Weights of a small mixture-of-experts language model, trained from scratch on English Wikipedia.
Size: 12 layers, width 512, vocabulary 46230, 133M parameters.
Experts: 128 experts in each of 6 layers, 64 SwiGLU neurons an expert, 6 picks a token, a softmax router, a shared expert of 384 neurons.
Below are experts of layer 8 (counted from 0) of a mixture-of-experts language model. Rows are named router (the router's row for the expert), down (a neuron's output weights, with its number) and show model dimensions 256-383. Each number is 128 + 32 x the weight over its row's rms, rounded and kept within 0 to 255.
Before each expert's rows: "comes before" lists some tokens at least twice as common just after its tokens as in all text. This comes from a sample of Wikipedia text that the model never trained on. Tokens count by the router's weight.

# expert 38
comes before: ".", " |", " | ", ")", " |  |", "% |"
router [107 110 100 163 169 185 216  76  65 126 125 130 116  94 153 130 143  87 150 120 116  94 160  68 150 150 122  82  82 108 115 182 144  96  88 118 125 142 169 228 167 123 104 105  89 129  93 120 109 117  91 105  82 175 122  92 104 164 105 144 110 152  99 142 130  66 114 125 177  70  86 153  97 118 126  96 155  98 119 125  88  82  95 149 137 146 107  76 140  99 174 111 143 142 144 165 113 194 139 138 146 125 129 140 119 107 131 163 167 104 167 117  89 120  56  34 188 107 187  84 124 126 105 122 115 181 168 108]
down1 [118 136 180 118 134 187 120 109 125 121 183  87 150  84 132  86 114 113  92 191 153 176 142 126 109 121 118 111 189 109 149 128 106 189  81  99 100 146 138  93 107  96 146 189 167  88 144 167 153  67 131 204 126 122 120 147 127 141 123 123 110 151 165 203  89 173 139 166 107  60 110 102 153 141 140 129 158 209 158 202 128 136  92 139 113 171 112 144 169 111 189 106 120 159 156 118 104 117 132 137 114 125 129 123 116 120 129 140 184 218  89 159 162 103 120 190  98  94 103 117 146 123 142  71  99  72 135 110]
down2 [146 117  98 100 120 157 128 167 148 125 171 126  99 146 125 169 130 134 155 108  95 104 125 115  98 131 133 156 122 113 137  88 165 146  61 111 124 103 159 114  72  36 135 139 116 129 194 154  72 132 200  77 131 145  46 141 158 111 125  82 176 132  94 119 143  94 182 177 133 105 102 124 154  82 145 175  98  88 100  92 117 131 124 142  71 126 105  98 125 100 142 119 184 124 158 190 120  74 149  88 122 134 164  70 144 111 126  94 126  98  88 154 161 182 115 104  76  22 118  85 140 127  99 136 140  80 178 140]
down3 [175 182 172 161 122 159 123 121 117  97 178 140 103 116 152 162 137  91 126 154 114  94 114  87 131 161 180 146 110  54 174 180 114 238 119 109 115 142 125 103  58 112 204 186 150  80 102  80 169  95 105 120 108  86 128 132 130 147 133 113 159 138 169 115 123 121  88 114 189 139  99 122 159 133 112 112  65 177  95 145 126 118 131  73 190 162 110 174 119 140  99 142 113 115 155  74 115 132  50 142 255  34 121 127 117 163 146 122 102 140 116  77 116 118 117 160 109  94 113 131  95 117 186 133 123 153  87 201]

# expert 36
comes before: "1", "2", "3", "0", "4", "5"
router [158  91 118 143  92 190 137 145 145 104 136 106 160 108 142 101 182  76 128 119 100 116 146 108 144 202 141 124 130 142 152 153 154  90  88 125 109  87 149  96 180  67 154 167 158 155 142 118  72 162 180 170 103 131  96 146 142  98 100 161 129 152  80 219 146 114 127 142 194 106  64 149 109 112 165 150 111 126 178 135 175  99  57 130 139 131 120 129 123  89 156 106 132 123 118 196 131 145 117  92  90 100  90 119  84 101 117 181 191 132 173 168 144 121  99  91 156  61 127 102 135 160 150 131 149 150 133  90]
down1 [ 91 119 136 106 155 109 162  93  96 138 154 149  60 138 148 118 143  93 126 119 160 182 133 177 103  91 189 103 139  80 116 143 160 166 101 124 116 160 128 129  46 130 133 157 136 127 127 122  85 115  68 152  37 115 149 123 130 105 152  96  86 143  87 170 145 124 193  98 141 118 158 144 138  95 103 119 139  89 176 141 148 121 116 153  82  83 109 107 196 124 110 113 139 115 140  77 205 131 114 186 113 166 128  85 107 117 159 133 143 185 117 118 164  89 102 150 140 141 138 158  68 118 134  97  76 100 146 158]
down2 [143  93 169  89 116 157 128 165 153 137 164 140 104 119 135 157 158 150 135 117 126  95 124 103  98 109 167 163 145 117 150  95 149 216 117 116 101  99 139 150 127 130 138 123 145 151 122 186  69 122 176 158 103 149 101 145 128 134 186 116 107 156  97 170 151 117 166 123 146 119 110  28 136 107 162 128 123 121 142 156 111 148 134  95 131 146  97 141 108 103 112 100 134 150 124 164 137 116 130 117 160 112 158 132  99  67 103  94 115 107 144 165 181 145 101 130 109 119 125 152 111 136  98 114 146  99 118 109]
down3 [127 113 179 178 131 166 120 114 104 103 136 138 138 114 106 123 129  83  87 106 134 152  89  37 109  98 185 138  52 115 208 150 105 194 143 143 134 196  93  80  33 149 180 150 173 144 103 128 119 138 134 100 115 115 130 125 118 101 120 133 138 114 123  89  96 147  79 120 193 150 114 170 161 147  43 135 138 176 178 102 155 139 150 136 120 112 152 109 101 110  97 127 149 111 166 123 183 108 149 136 204  78 118 160 132 144 116 112 161 100 186  90 100  81 105 135 123 103 191 136 139  95  99 110 118  97  88 180]

# expert 61
comes before: "0", "1", "3", "2", "4", "5"
router [117 124 133 152 110 138 140 132 114 140 157 136 111 126 137 122 129 116 112 116 168 164 155  76 151 108  88 121  81 119 195 129 145 109  85 171 135 154 107 159 150  86 110 120 120 155 149 162 102 118 106 162  95 182 148  94 144 183  98 152  71 153 133  80 162  61 110  81 128  93 145 131  84 134 112 134 108 103 147 167 106 148  58 130 128 166  69  53 128 137 137 153 144  87 125 152 187 123 162 102 111  91  99 117  90 116 182 124 102 138 175 174 115 105 101 154 152  93 144  99 102 107  99 112 187 122 100 146]
down1 [ 50 132 104 145 164 159  95 186 124 114 140 127 111 118 111 123 161 125 120 162 120 187  67 106  95 122  66 124 149 134 121 114 157 198  65 116 121 150 147 137  63 149 173 178  81 137 140 132  81  81  92 150  81 100  90 142 147 131 157 120 159 131 163 164 120 158 172 148  88 114 120 120 127 144  65 162 130 112  85 160 121 121 135 160  97 141 124 141 175 128 152  92 111 111 142  77 186 117 128 141  75 119 128 130  93 173 127 114 141 119  95 125 139 127 125 181 110 129 123 144 107 123 189 109  75  82 135 110]
down2 [ 93  84 154  68 153 123 113 119 131 143 152  93 127 108 123 192 167 179 101 111 105 114 197 155 125  90 168  95 123 139 117  65  77 131  75  83  97 164 184 112 115  98  69 130 137 131  90 188 135 150 129 116  54 196  98 142 198 119 140  93 167 110 106 124 172 159  91 126 187  57 109 126 138  81 138 154 100 137 118 108 109 112 148 113 159  99 114  97 153  57  97 121 163 133 161 172 148  84 152  94 132 104 137 122  82 136  88 162 140  98 119 115 135 150 144 100 135 106 115 107  69 146  97 103 119 133 167 131]
down3 [100 128 184 140 103 102 121 154 134 103 160 192 119 192 136 132  69 115 133 179 138 125 117  35 137 190 143 117 142  58 155 127 143 230 112 121 117 193 169 116  72  73 133 129 117  91 184 136 142 168 150  95 131 113  98  67 154 104 127 150 157  98 144 138 170 115 122 125 128 125 141 121 129 143 115 137  59 165 109 137 144 177  94 104 117 120 135 137  76  69  72 166 120 142 147  94 128 128  91  69 143 124  98 148  98 155 150  90 120 102 201 118  82 149  96 123 101  93 124 164 138  99  92 109 125 125 103 172]

# expert 73
comes before: "\n\n", "1", "2", " He", " In ", ", "
router [126  81 179 179 155 174  98  94 101 167 113  51 158  48 195 155 139  81 168  73 160 172 142 109  90 158 116  69 142  92 142 111 106 136 139 130 145 157 165 120 159  95 105 135 124 172 138 103 117 108  61  82 130 155 115 108 133 168 136 164  78 167  95 197 138 110  92  75 191 115 110 146 103 122 145 124 173 115 126 147 107  72 125 167 180 133 117 123 107 123 141  55 154 122 120 163 116 139 130 118 199 120  66  61 104 140 112 142 149 199 131  82  63 127  60  96 175 106 159 157 113 115 107 137 157 129 163  95]
down0 [104 196 126 129 152 155 134 108 131 162 161  74 130  76 167 116  85  89 124 183 163 144 148 113 150 203  79 160 105 108 138 194 172  28 163 138 108 180  71 144 151 135 110 141 132 194 120 113 142 139  60 106 110 135 133 142 115 109 105 125  83 118 151 143 123 112  77 112 151 174  94 166 114 112 101  59  81 134 129 171 104  77 142  52  74  95 140 101 153 178 144 147 132 126 139 126 137 143  93  89 188 135 120 105 124 107  66 100 157 152 144 127 142 108  82 119 158 116 139 143 100 118  98 113 104 113 190  98]
down1 [ 41 113 120 132 222 177 130 131 154  99 161 127  81 152 106  93 146  81  97 188  98 156 115 112 125 125 126 133 127 133 120 142 171 169 119 126 129 150 143 178  86 191 161 176 133 142 182 131 162 123  81 184  82  93 121 103  74 150 124 121 104  77 144 136 127 151 163 129 122  86 113 148 136 149 113 176 136 211 130 128 151 129 127 133 144 141  50 119 123 134 164  99 117 109 124  81 134  85  67 133 181 157 168 161  58 112 139 126 105 181  90 116 148  90  69 133 105  94  98 124 153 189 152  68  91 101 128  96]
down2 [144 121 133  71 138 110 128 144  93 197 167 134  94 147 126 128 108 130 164 126 134  82  98 121 155 127 164 145  80  90 107  84  81 150 141 107 122 125 135 103 128  90  33  95 123  93 113 155 141 155 193 189  91 144 131 180 130 130 165 171 146 114 164 216 157 148 154 200 173  99 127 118 133 130 156 105 110 130 110 130 131  80  88  81  73 125 101 126 164  75  52 106 201  93  99 145  80 144 133 146 164 136 167 111 167 105 118 131  94  61 147 221 150 119 174 150 119 119 124  86 133 188 127  97  86 136 117 127]

# expert 123
comes before: ",", ".", "000", " million", "th", "%"
router [ 88  71 136 168  97 178  90 143  97 210 146  99 138  81 183 139 124  97 148 104 160 123 157  90 154 154  93 106 170 126 119 169 157  78 111 119 144 144 128 152 178 101 133 139  95 163 107 141  86  87 137  99 133 208  74 114 158 131 114 123 115 164 103 216 172  64  92 144 164 141  57  97  84  74 166 112 154 101  78 157 160 116 138 178 187 120  96 120 144 166 154  96 138 104 144 142 122 120 126  54  89 124 136  75  57 109 145 133 116 139 183 173  83  82  74  74 175 120 115 104 162 148 127 147 139 130 168 127]
down0 [151  88 130 137 127 138  85 155 165  82 115 151  91 102 122 134  92  90 156 205 148 133 174 138 104 146 180 158  78 133  99 170 105  58 143 160 160 155 153 131  89 111 108 110 208  64 107 150 103  69  88 119 191 161  84 152 129 124 173 126 116 143 127 138 217 107  97 115 149 140 139 150 141 157 169 154  29 153 125 113 149 150 103  94 145 142 110 115 168 144 166 171 148 128  79  98 154  70 198 149 149  97 127 113  98  93 164 121 195 129 149  83 165 101 110 204 132 111 125 116  48 155 124 114 107 116 130 144]
down1 [ 39 110 104 181  98 153 104 138 197 153 189  79 101 168 105  84 180  81 133 207 130 156 131 123 156  91 118 132  69 103 147 141 167 122  98  89 117 110 120 105  59 164 174 150 121 189 163 151 116 112 133 135 119 126 173 154  75 155  96 114 113 106 128 139 163 140  99  92  92 102 161  74 122 147 108 153 117 122 130 153 122 127 144 100 114  87 109 121 135 121 118 138 110 182 132 118 173 159  99 176 155 107 156 143  76 118 143 162 205 148  93 116 127  93 118 145 102 131  95 155  92 138 146 130  91 119 199 136]
down2 [123  72 131 111 116 126 141 147 122 151  96 131 100  90 139 184 143 108 177 159 115  98 126 159 112 100 134 155 143 129 132  48 141 184 116  81 102 185 134  59 151  85  90  98 144  85  79 193 134 181 172 145  97 156 103 159 162 137 191 113 133 153 105 145 157 128 126 202 137  31  90 110 148  99 129 134  94  91 137 154 113 118 119 125 106 115  99  98 133 106 100 143 190 138 147 169 111  89  85 116  98 103 108 120 102 118  81 138  95 159 141 156 186 125 137 111 121 111 199  96 142 143 119 125  85 107 143 154]

# expert 113
comes before: "\n", " | ", "'s", " was", " is a", " (born "
router [ 96 120  70 152  99 136 164 139 150 165  97 129 142  91 150 130 173 127 136 121 174  88 152 101 137 173 134 102 108 128 138 169  98  91  97 168  99 147 210 142 161  97 132  93 124 169 130 112  57 130 131 123 132  87 120 112 115 191 129 130  94 113  99 179 161 104  92 130 188 149 113 175  96  85 111 123 108 114 101 114 146 132  91 147 180 169 151  95 120 133 153  97 158  87 127 125 147 121 136 124 161 176 120 124 146 101 140 182 163 163 123 161  96 105 135 108 178 110 151 109  45 151  98 144 200 113 121 142]
down0 [112 178  73 180 149 110  94 101 146 120  87 134 116 133 137 114  94 108 126 117 159 128 129 119 119 159 148 104  96 138 121 118 143  35 146 136  98 152 132 137 184 159 112 131 126 166 104 143  97 103 148 123 114 111 181 162 195 123 134 137  70 119  96 121 137 210 113 129 140 127 121 133 137 160 106 120  77 129 145 126  87 114 103  88 107 145  89 122 173 120 124 157 102 129 113  86 156 159 202 119 136 124 149 160  61  57 118 128 206 122  80 106 167 131 118 177  82 125 112  89 122 137  86  90 125  81 186 119]
down1 [105 149 128 155 141  90 194 130 179 162 184  75  69 105 102  53 138  99 119 187 134 199  99 160 127  72  89 104 139 107 148 150  93 142 147 135 105 115 140 106  94 141 166 179 124  96 182 199 109 123  58 159 104 102 128 179 100 108 153  71 125 118 138 162 170 137 175  88 110 122 130 131 120 124  60 194 213  91 152 162 152 162 129  84 131 111  64  99 159  99 103 129 116  93  86  99 126 121 151 110 166 130 115 146  88  85  96 118 154 169 102 108 125  99 193 131 111 107 124 152 164 110 115 147  17 140  98 131]
down2 [133 146 129 105 180 109 109 123  83 124 119 141 120 153 131 206 130  82 102  91  87 128 110 125 112 124 121 111  82 161 140 121  31 119 115 120  69 169  99 105 128 100 134  78 134 132 115 148 118 127 176 110  87 142 125 174 197  67 140  88 137  66 120 169 167 104 176 145 157 105 134 150 161  77 138 163 107 155 153 125  79  94 144 130  97 103 165 142 130  90 101  62 202 117 139 155 148 140 142 121 128 156 137  94 155 148  83 146 101  53 119 100 146 119 119 159 124 103 108 102 130 144 116 122  84  63 216 118]

# expert 16
comes before: "\n\n", " The", "\n", " In ", " He", "The"
router [ 69 111 107 201 106 153 110 124 156 118 100 122 137 119 145 124 100  93 112  62  82 108 153 102 151 123 147  37  84 140 124 114  94  86 106 149  87 123 150 129 166 103 141  83 126 165 139  61 141 142 108 102 129  84 123  80 181 191 136 147 121 134  84 165 204 121  89 135 155 158 134 165  75 107 129  98 139 120 121 112 176  93  81 144 134 138 110  82 160  89 171  86 107 119 126 158 139 159 151 150 155 112  73  92 136  79 157 171 162 164 170 129 105 142  98 113 135  70 129 139  74 167 131 114 141 158 145  96]
down1 [ 22 130  96 111  98 142  96 177 148 179 120  90  78 108 159 117 160 127  87 221 143 160 124 158 150  76 126 152 125 124 103 141 165 223  63  89  94 165 124 176 120 100 154 177 132 103 117 103 155 110  43 179 103 128 133 119 116 147 138  74 103 118 133 161 148 151 141 127 125 140 145 126 122 161 121 129 119 156 173 159 155 167 159 136  93 112 131  99 142 134 142 136  87 121 129 105 119 128  90 112 191  95 129  88 101  94 168 113 143 144  99 126 181  74 114 174  66 129 131 168 102 144 139 112 118  96 127 117]
down2 [ 92 143  98 140 206 130 102 144  54 116 156  85 128  83 155 153 120 115 137 103 123  96  89 126 154 126 161 146  83 121 163 128 167 196 103  84 137 127 122 104 109 116 118 145 131 202 103 119 129  99 182 147  94 136  95 172 171 133 112 126 131 137 109 115 154 112 128 156 153  52 105 116 162  77 119 117  90  84  95 156  99 152 119 113 115 107  98 152 117  65 101 152 195 133 156 104 101  95 149 124 129 117 115 117 122  76 108 129  92  89 191 171 161 136 122 140 113  79 116  96 139 127 113 114  73 107 175 147]
down3 [162 105 134 192 122 167  82 158 124 108 165 202 116 128 129 161 119 135  64 168 111 142 146  96  95 136 125 141  79 135 163 173 120 174 121 177  48 104 164 111  43 106 179 167 175 138 136  46 131 136 112 142  84  83  68 155 135 121 130 141 228  83 117 108 100  58 117 130 155 144 134 138 124 108 110 154 127 171 132 142 117 109 118 104 144 150 169 139 139  58 145 174  72 124 182 119 148 117  56 132 162  66 179 158  66 161  78 123 131 139 126 123  85 109 122  60 133 122 138 128 102 117 104  98 176  99  71 225]

# expert 28
comes before: "\n\n", " The", " In ", " He", " This", " It"
router [127 135 135 145 109 146 138 132 133 146 158 141 138  67 143 149 174  89 165  54 124 143 144  75 155 115 148 118  91 104 130 142 101  96  95 202 115 109 133 135 138 113 119 103  79 120 149  79 101 198  93  67 166 182 118 107  83 160 170 161  81 141 148 217 166  90  70  63 174 125 145 140 120  81 113  92 164  97 116 147 167  60  92 139 151 172 157 119 132 120 129 108 128 145 108 176 137 194 123 118 117 132   9  65 119 106 173 148 165 143 115 133  61 110 140  79 185  83 168 141  87 159 119 145 166 177 157 113]
down1 [100  75 115  89 134 156 110 115 183 119 155 142  95 101 109 103 153 133  81 162 154 131 129 177 137  89  92 137 134 150 130 190 136 218  82 115 163 124 118 225  97 104 179 194 121 125 107 145 123 112  94 194 106 152  80 194 100 121 138 127 125  97 172 142 117 153 166 129 126  95 162 112  86 127  73 193 165 139 167 152 207 155 107 137 112 114  76 140 145  95 117 110 131 121 135  77 126 134 144 136 122 121 141 116 106 112 151 100 155 153 105 139 128  68  78 141 128 129 147 131 154 127  73  79 113 117 115 141]
down2 [146 114 168  69 147 114 128 135 142 156 190 119 140 125 105 168 140 151 115 104 163 101 124  97 133 143 169 182  53 134 162 100 119 111  93 114 111 197 134  98 147 109 119 125 127 169 157 154  82 133 140 189 139 148  98 106 215 113 168 126 174 122 113 178 180 124 157 178 175  88 135 115 135 161 132 170 148  92  92 102  41 121  81 150 124 107 143 110 104  98  32 119 229 129 184 122 108 131 127 141 117  88 146 188 123 150 157 169  77 137 101 174 143 139  85 112 124 136 124 125 105 153 103 105  88  91 114 110]
down3 [193 156 152 163 116 117  72 136  87 101 114 163 104 120 129 120 100 124 107  98 157 173 105  63 130 120 108 126 114 111 127 154 110 245 126 168 157 141 163 145 106  74 146 128 185 176 128 152 109 132  85 110  86  96  95 149 137 186 143 141 202  91 125 116 136  95 112 106 166 123 124 140 158 197 140 142  75 177 136  94  82 140 207  55 121 139 175 189 183  78 107 123 151 149 164 141 114 126 104 151 200  79 126 125  75 120 136 113 139 159 185 126 106 158  95 138 124 163 101 173 151 164  96 142 152 139  97 195]

# expert 54
comes before: "0", "1", "2", "3", "4", "5"
router [ 95  54  71 114 169 181 150 178  84 129 195  83 167 120 165 100 132  92 111 129 101  66 136 125 153 151 115 105  96 114 121 137 125  81  85 109 153 135 101 149 157  78  96 114 141 119 128 129 103 195  88 163  97 114 109 127 147 169 116 160 125 140 112 136 168 140 134 106 132 168  95 150 130  68 180 117 108 104 117 183 106  76  82 104 137 124 129 103 127 140 162 130 139  81 131 208 137 194 138  98 121 117  74 116 123 133 122 142 126 114 129 102 109 105 115 124 140  47 128 104  90 163 110 128 154 146 134 144]
down0 [128 168 158 156 126 110 149 103 154 129 112 137 127 113 116  89 107 107 151 141 188 101 125 169  86 209 130 112 127  60 120 122 166  64 130 137 104 159 140 140 145 154 126 122 138 150 131 158 125  94  79  89  77  86 161 156 134 158  76 131 133 132 130  95 124 150  81 171 128 118  92  88 103 140 141 140  95 122 114  70 146  88 151  71 104 145 112 169 199 162 159 146 119 109 129 119 137 132  95 118 154 144  97 161 163  97 120 149 168 170 111 132 145 129 100 129 168  93 136 116  63 128 117  67 102  31 204  67]
down1 [ 93 155 164 110 123 150  68 113 142 141 147 114  64 106 107  70 157 128 128 176 117 133 111 117 133 100 125  95 113 154 104 116 139 255  80 117 156  72 147 121  46 163 143 159  86 113 133 137  92  90 106 160  43 124 142 127 111 108 148 151 138 115 142 234 135 104 121 137  79  99 176 108 108 124  68 159 120 144 158 197 135 121 114 145 120 100 137  88 147  97 173  99 182 126 154 105 153 175 149 119 116 115 165 123  80 120 128  89 126 163 111 119 165 107 118 114  95 112 136 174 118 136 121 105 109 110 130 113]
down2 [169 107 128  89 158 125 123 151 144 142 146 119 124  94 114 148 177  94 111 135 101  86 138 116  82 112 142 140 109 134 150  87 126 159  94  91  71 124 153  93 148 126 120  99 130 101  95 167 135 154 178 142 104 166  77 122 105 144 144 117 168 183 136 142 137 102 113 166 142  58 131 114 135 111 149 111  82  88 132  83 103 133 141 115 145 157 127 145 110  97  65 117 179 140 109 200  49  45 130 127 182 127 157 100 141  91 150 110 130 111 126 154 155 154 145 111  88 119 142 128  91 150 102 113 167  98 127 206]

# expert 120
comes before: "0", "1", "3", "2", "4", "6"
router [114 119 127 143 155 165 140 136 108 153 133 127 160 126 158 138 163 101 131  90 102  89 148 117  96 167 147 101 115  69 114 146 138 137 133 147  93 126  92 130 131 143  98  55 142 126 126 104  98  83  98 113 151  92 116 139 169 204 141 185  32 132 138 203 175 116  91 119 184 109  99  85 134 125 130 130 171 115 107 107 129  83 117 153 132 155 112 114 138 108 136 121 163  51 111 165 165 151 152 105 145 147  65  98  91 104 173 136  80 225 117 165 117 168 107  59 161  89 127 148 115 136  92 129 166 151 155 125]
down0 [166 181 111 114 116  99 103 153 169  99 144 121 133 208 128 114 150  46 121 168 134 140 158 166 144 155 172 144 123 102 162 113 181  47  80 125 115 137 145 127 110 138 124 120 144 100 114 187 146 114  79  54 147 131 198 165 197 144  99 124 122 132 206 114 152 174 110 133 157 157 121 126 127 183  70 115  32 152 169 108  83 134 141  77 114 112 103 108 181 108 154 161 105 107 149 164 159 123 152 139 134 135  99 108  97  86 105 159 150 166  87 119 165 120  92 174  61 159 126  57  73 116 132 107  68  98 201  59]
down1 [ 23 146 162 146 138 134  93 103 145 139 107  75 113 107  84  96 151 127  70 169 153 158  69 147 111 132 113 163  95 104 113 104 183 156  15  95 104 161 154 106  66 163 150 140 112 107  98 204 143  53  76 205  54 102  98 144 119 153 136 108 116 159 114 156  94 166 172 115  91 116 195  90 122 156 123 146 134 205 132 130 124 125  57 183 110 103 130 134 154 103 158  99 120 131 207  96 108 171 118 147 116 107 102 132  94 156 110 125 106 178  75 115 161 123 146 169 122  94 102  83 110 147  93 115  54 110 130 112]
down2 [104  87 196 105 159 118 111 174 106 148 182 160 110 154 171 114 143 113 144 120  76  80  95 126 109 138 163 145 111 110 108  71  96 105 104 103 107 173  74  65 123  93  59 158 156 133 141 169 152 129 160 156 111 162 141 164 182 117 152 107 122 126  95  96 165  75 139 169 165  85 152 135 105 124 139 117 124 129 117 125 135 111  98  98  86 109 135 120 150  59 143  98 125 171 149 124 140 126 149 125  89 108 162  95 126 102  97 134  80  88 136 130 155 194 107 152 150 150 150 132 106 151  85 107 102  58 144 161]

# expert 39
comes before: ")", "\n", ":", "6", " |", "4"
router [111 136  82 160 133 150 108 163  83 119 174 143 200 109 160 116 167 103 108 107  95  73 131  94 155 123  98 141 121 140 141  97 166 100  99 206 105 117 168 126 135 146  84  96  91 147 141  47 143 106 130 125 140 172 156  84  83 157 135 167 125 234  76 168 157 103 139 154 150  89  90 127 121  98 182  95 162 126 114 182 130 104 155 149 161 132  47  96 118 122 147  81 132 145 125 138 151 145 152  96 140 140  89 128 119  71 170 164 209 107  88 121  94 108 146 132 156 116 132 114  90 130  93 131 174 143 129 123]
down0 [106 185  92  95 114  79 109 109 103 132 115 122 144 116 160 134 123 144 110 205 165 132 175 100 105 150  80 137 125 101 136 130  84  74  84 143 139 162 137 119 144  98 157 185 148 164 113 169 107  98 138 182 131 114 180 133 137 161 114 178 103 127 139 126 133 117 136 107 136 160 140 111 106 141 162 109 111 125 163 134  81 120 144  89  80  86 159 183 170 149 177 189 124  98 123  49 102 107 146 166 115 128  84 180 127  85 118 117 142 185  56 127  95 112 159 112 107 125 166  84  40 100 113  95 102 124 177  59]
down1 [ 75 106 149 156 145 157 102 128 171 160 117 126  89  99 125  79 147 136 131 128 102 166  99 150 127 141  84 118 151  95 113  73 168 164  95  74  79 141 141  97  62 100 164 189 101  72 138 197 139  83  55 186 123 147  76 141  84 129 154 104  76 181 157 106 158 156 101  90  93 124 155 119 122 214  66 143 107 156 144 120 149 120  98 152  79 119 109  99 197 119 161 123 123 114 150  64 170 142 168 146 157 155 117 101  73 135 150 175 180 101 112  85 190 102  97 155 137 184 151 132  99  92 168 112  59 119 123  82]
down2 [109 152 152  58 136 147 136 130 162 109 155 157  98 151 130 160  99  89 139  70 100 109 147 120 149 140 119 108  85 131 104 101 109 176 133 134  98 151 135 118 118 158 120 118 149 157  93 172 123 131 177 157 150 172  98 160 188 142 130 107 133 175 116 209 148 137 118 118 154  89 118  80 154  98 141  97  89 112  58 106  86 163 154 160 122 154 145 127  98 115 107  91 180 101 143 173  98  84 137 142 110 154 147 102 106 141 100 118  74  84  96 146 129 139 124 124  88 107 144 144  53 128 178  68 129 175 163 112]

# expert 78
comes before: ".", "S.", "\n\n", " The", "C.", ", "
router [ 93 153 177 137  78 144 156 191 120 166 138 127 153  80 168 148 239  98 178  60  79 177 201 130 156 125 140 129  77 134 139  75 110  84  90 157  33 134 133 176 140 125 115 116 140 115 151  70 111 155 147 100 102 189 143 112  83 124 132 161 115 142 101 148 125 119  61  96 134 144 118 133 101 122 126 114 138 110 146 112  99  99 104 168  97 188 115  72 149 153 151 117 144 111 136 156 140 220 100 128 116 118 122 113 122  20 159 114 134 143 183 128  85 138  82  85 174  52 167 155 122 159 139 108 146 119 130 109]
down0 [138 182 107 157 181 164 112 128 143 115 147  94 138 142 170 130  68  89 117 124 167  66 136 160 134 124 101 125 123 109  83 131 199  45 115 167 135 142 127 129 128 138 155 135 153 156 113  99  92 122 134  88  85 159 141 130 156 106 125 140 127  58 157 116 139 137 138 132 164  78  77 125 176 159 122 138 179 131 104 118 144 103 140 125  79  96  87 154 149 131 175 178 169 125 133 153 146 153 137 165 132 145 106 167  96 127 110 108 116 138 120  74 184 107  97 169  91  92  78 116  60 160 130 151 136 156 158 112]
down1 [ 40 132 164 142 140 120 146 132 155 150  98 137 123 121 133  81 123  94 141 190 149 127 142 141 135  87 105 111 128 151 111 146 174 159  68 136  99 115 157 118  76 154 180 202 161  84 138 141 120 102 119 159 116 137 134 204 111 149 155 118 106 143 125 174 180 161 134 134 136 130 164  80 146  87 112 164  98 112 157 189 141 122  90 142  85 157 150 113 134 120 166 108 116 133 180 103 116  71 123 107 147 136 118 151 112 132  66 105  99 153  59 123 171 106  98 201  97 138  94 179 106 161 116 155 101 113 153 105]
down2 [ 89 135 137  56 141 132  66 120  71 145 178  62 131 109 151 184 111 117 152 115  86  61 150  98 123 118 149 129 128 174 143 114 124 188  90 127 152 165 157  51 138 154  88 145 106 134 158 193 164  87 139 143 137 181  95 166 109 114 154 164 156 106  83 145 128 145 148 199 148  98 122  76 136 114 150 179  92 118 133 119  58 172 109 128  72 111 132 116 122 155 110 127 223 108 149 170 120  88 133 143 112 139 187 120 104 148  69 141 113  98 100 122 116 182 140 140  92 142 190 158 127 180 145 171  91 123 162 123]

# expert 91
comes before: "5", "2", "0", "4", "8", "3"
router [ 72 103 120 150  94 182  97 148  74 136 132  83 176 109 161 107 174 116 119 120 101 114 150 131 109 135 118 135  70 135 151 118 127  83 142 156  97 183 158 151 195 116 109 102  94 204 132  79 128 107 130 130 112  68 124 110 115 203 102 145 117 186 121 119 163  89  81  86 110 158 125 131  85 143 114  83 126 118 109 155 175 124 120 117 128 146  93 116 143 157 156 142 141  87 124 158 171 182 173 131 106 176  88 138 128  95 174 195  83 126 115 174  90 107 113 114 157 124 118 132  70 112 173 131 150 111 135 128]
down0 [142 172 153 152  89 110 111 131 114 157 106  91 107 130 167 116 101  75 146 145 184  91 156  99  70 113 173 123 145 102 160 122 124  40 125 135 101 156  92 146 117 175 105 123 104 114  85 157  98  91  94 169 161 107 115 128 207 143 114  93  78 159 150 122 127 129 116 136 150 147 147  82 123 183 130  98 152 107 139  92  75 159 194  84 115 138  93  99 225 124 143 161  86 103 161 106 144 114 182 182 121  78 113 145  92  55 164 147 233 136 107 149 178 120 106 180  64 140 116 155  64 125 152 107 118 113 208 103]
down1 [ 57 169 109 130 137 158  96 141 147 137 160 105  94  81 126 118 188  90 140 145 138 194 136  93 143 119 157  81 133 137 138 114 166 193  72 125  88 147 145 183  45 109 146 184 145 141 136 124 131  68 135 170  97 107 110 128 132 114 197  90 105  93 108 148 140 125 142 127 101  96 116 124 110 108 115 174 144 173 129 166 146 127  40 203 124  89  83  83 143 118 143 123  82 124 171  70 138 106  97  88 144 118  93 114 110 150 158  87 129 151  78  96 134  99 139 149  96 126 104 114  66 126 144 111  86  85 145  86]
down2 [118  86 152  83 108 164  90 160 126 133 126 117  72 130 196 145 104  84 116 149 118 117 148 101 143 167 148 135 105 102 132  77  74 205 125 116  94 138  98  88  66 116 127 143 147  76  94 176 151 151 206 148 126 141  90 182 145 125 165 153 127  84  99 122 133  97 123 188 211  86 118 114 136  91 143 136  96 120  70 109 131 158  91 123  76 150 135 126 112  97  95 141 188 138 139 131 112 146 119 113 156 105 126 110  82 140 125 133  97  86 133 133 202 157 128 104  79 141 121 132  77 178 141 129 135 109 174 117]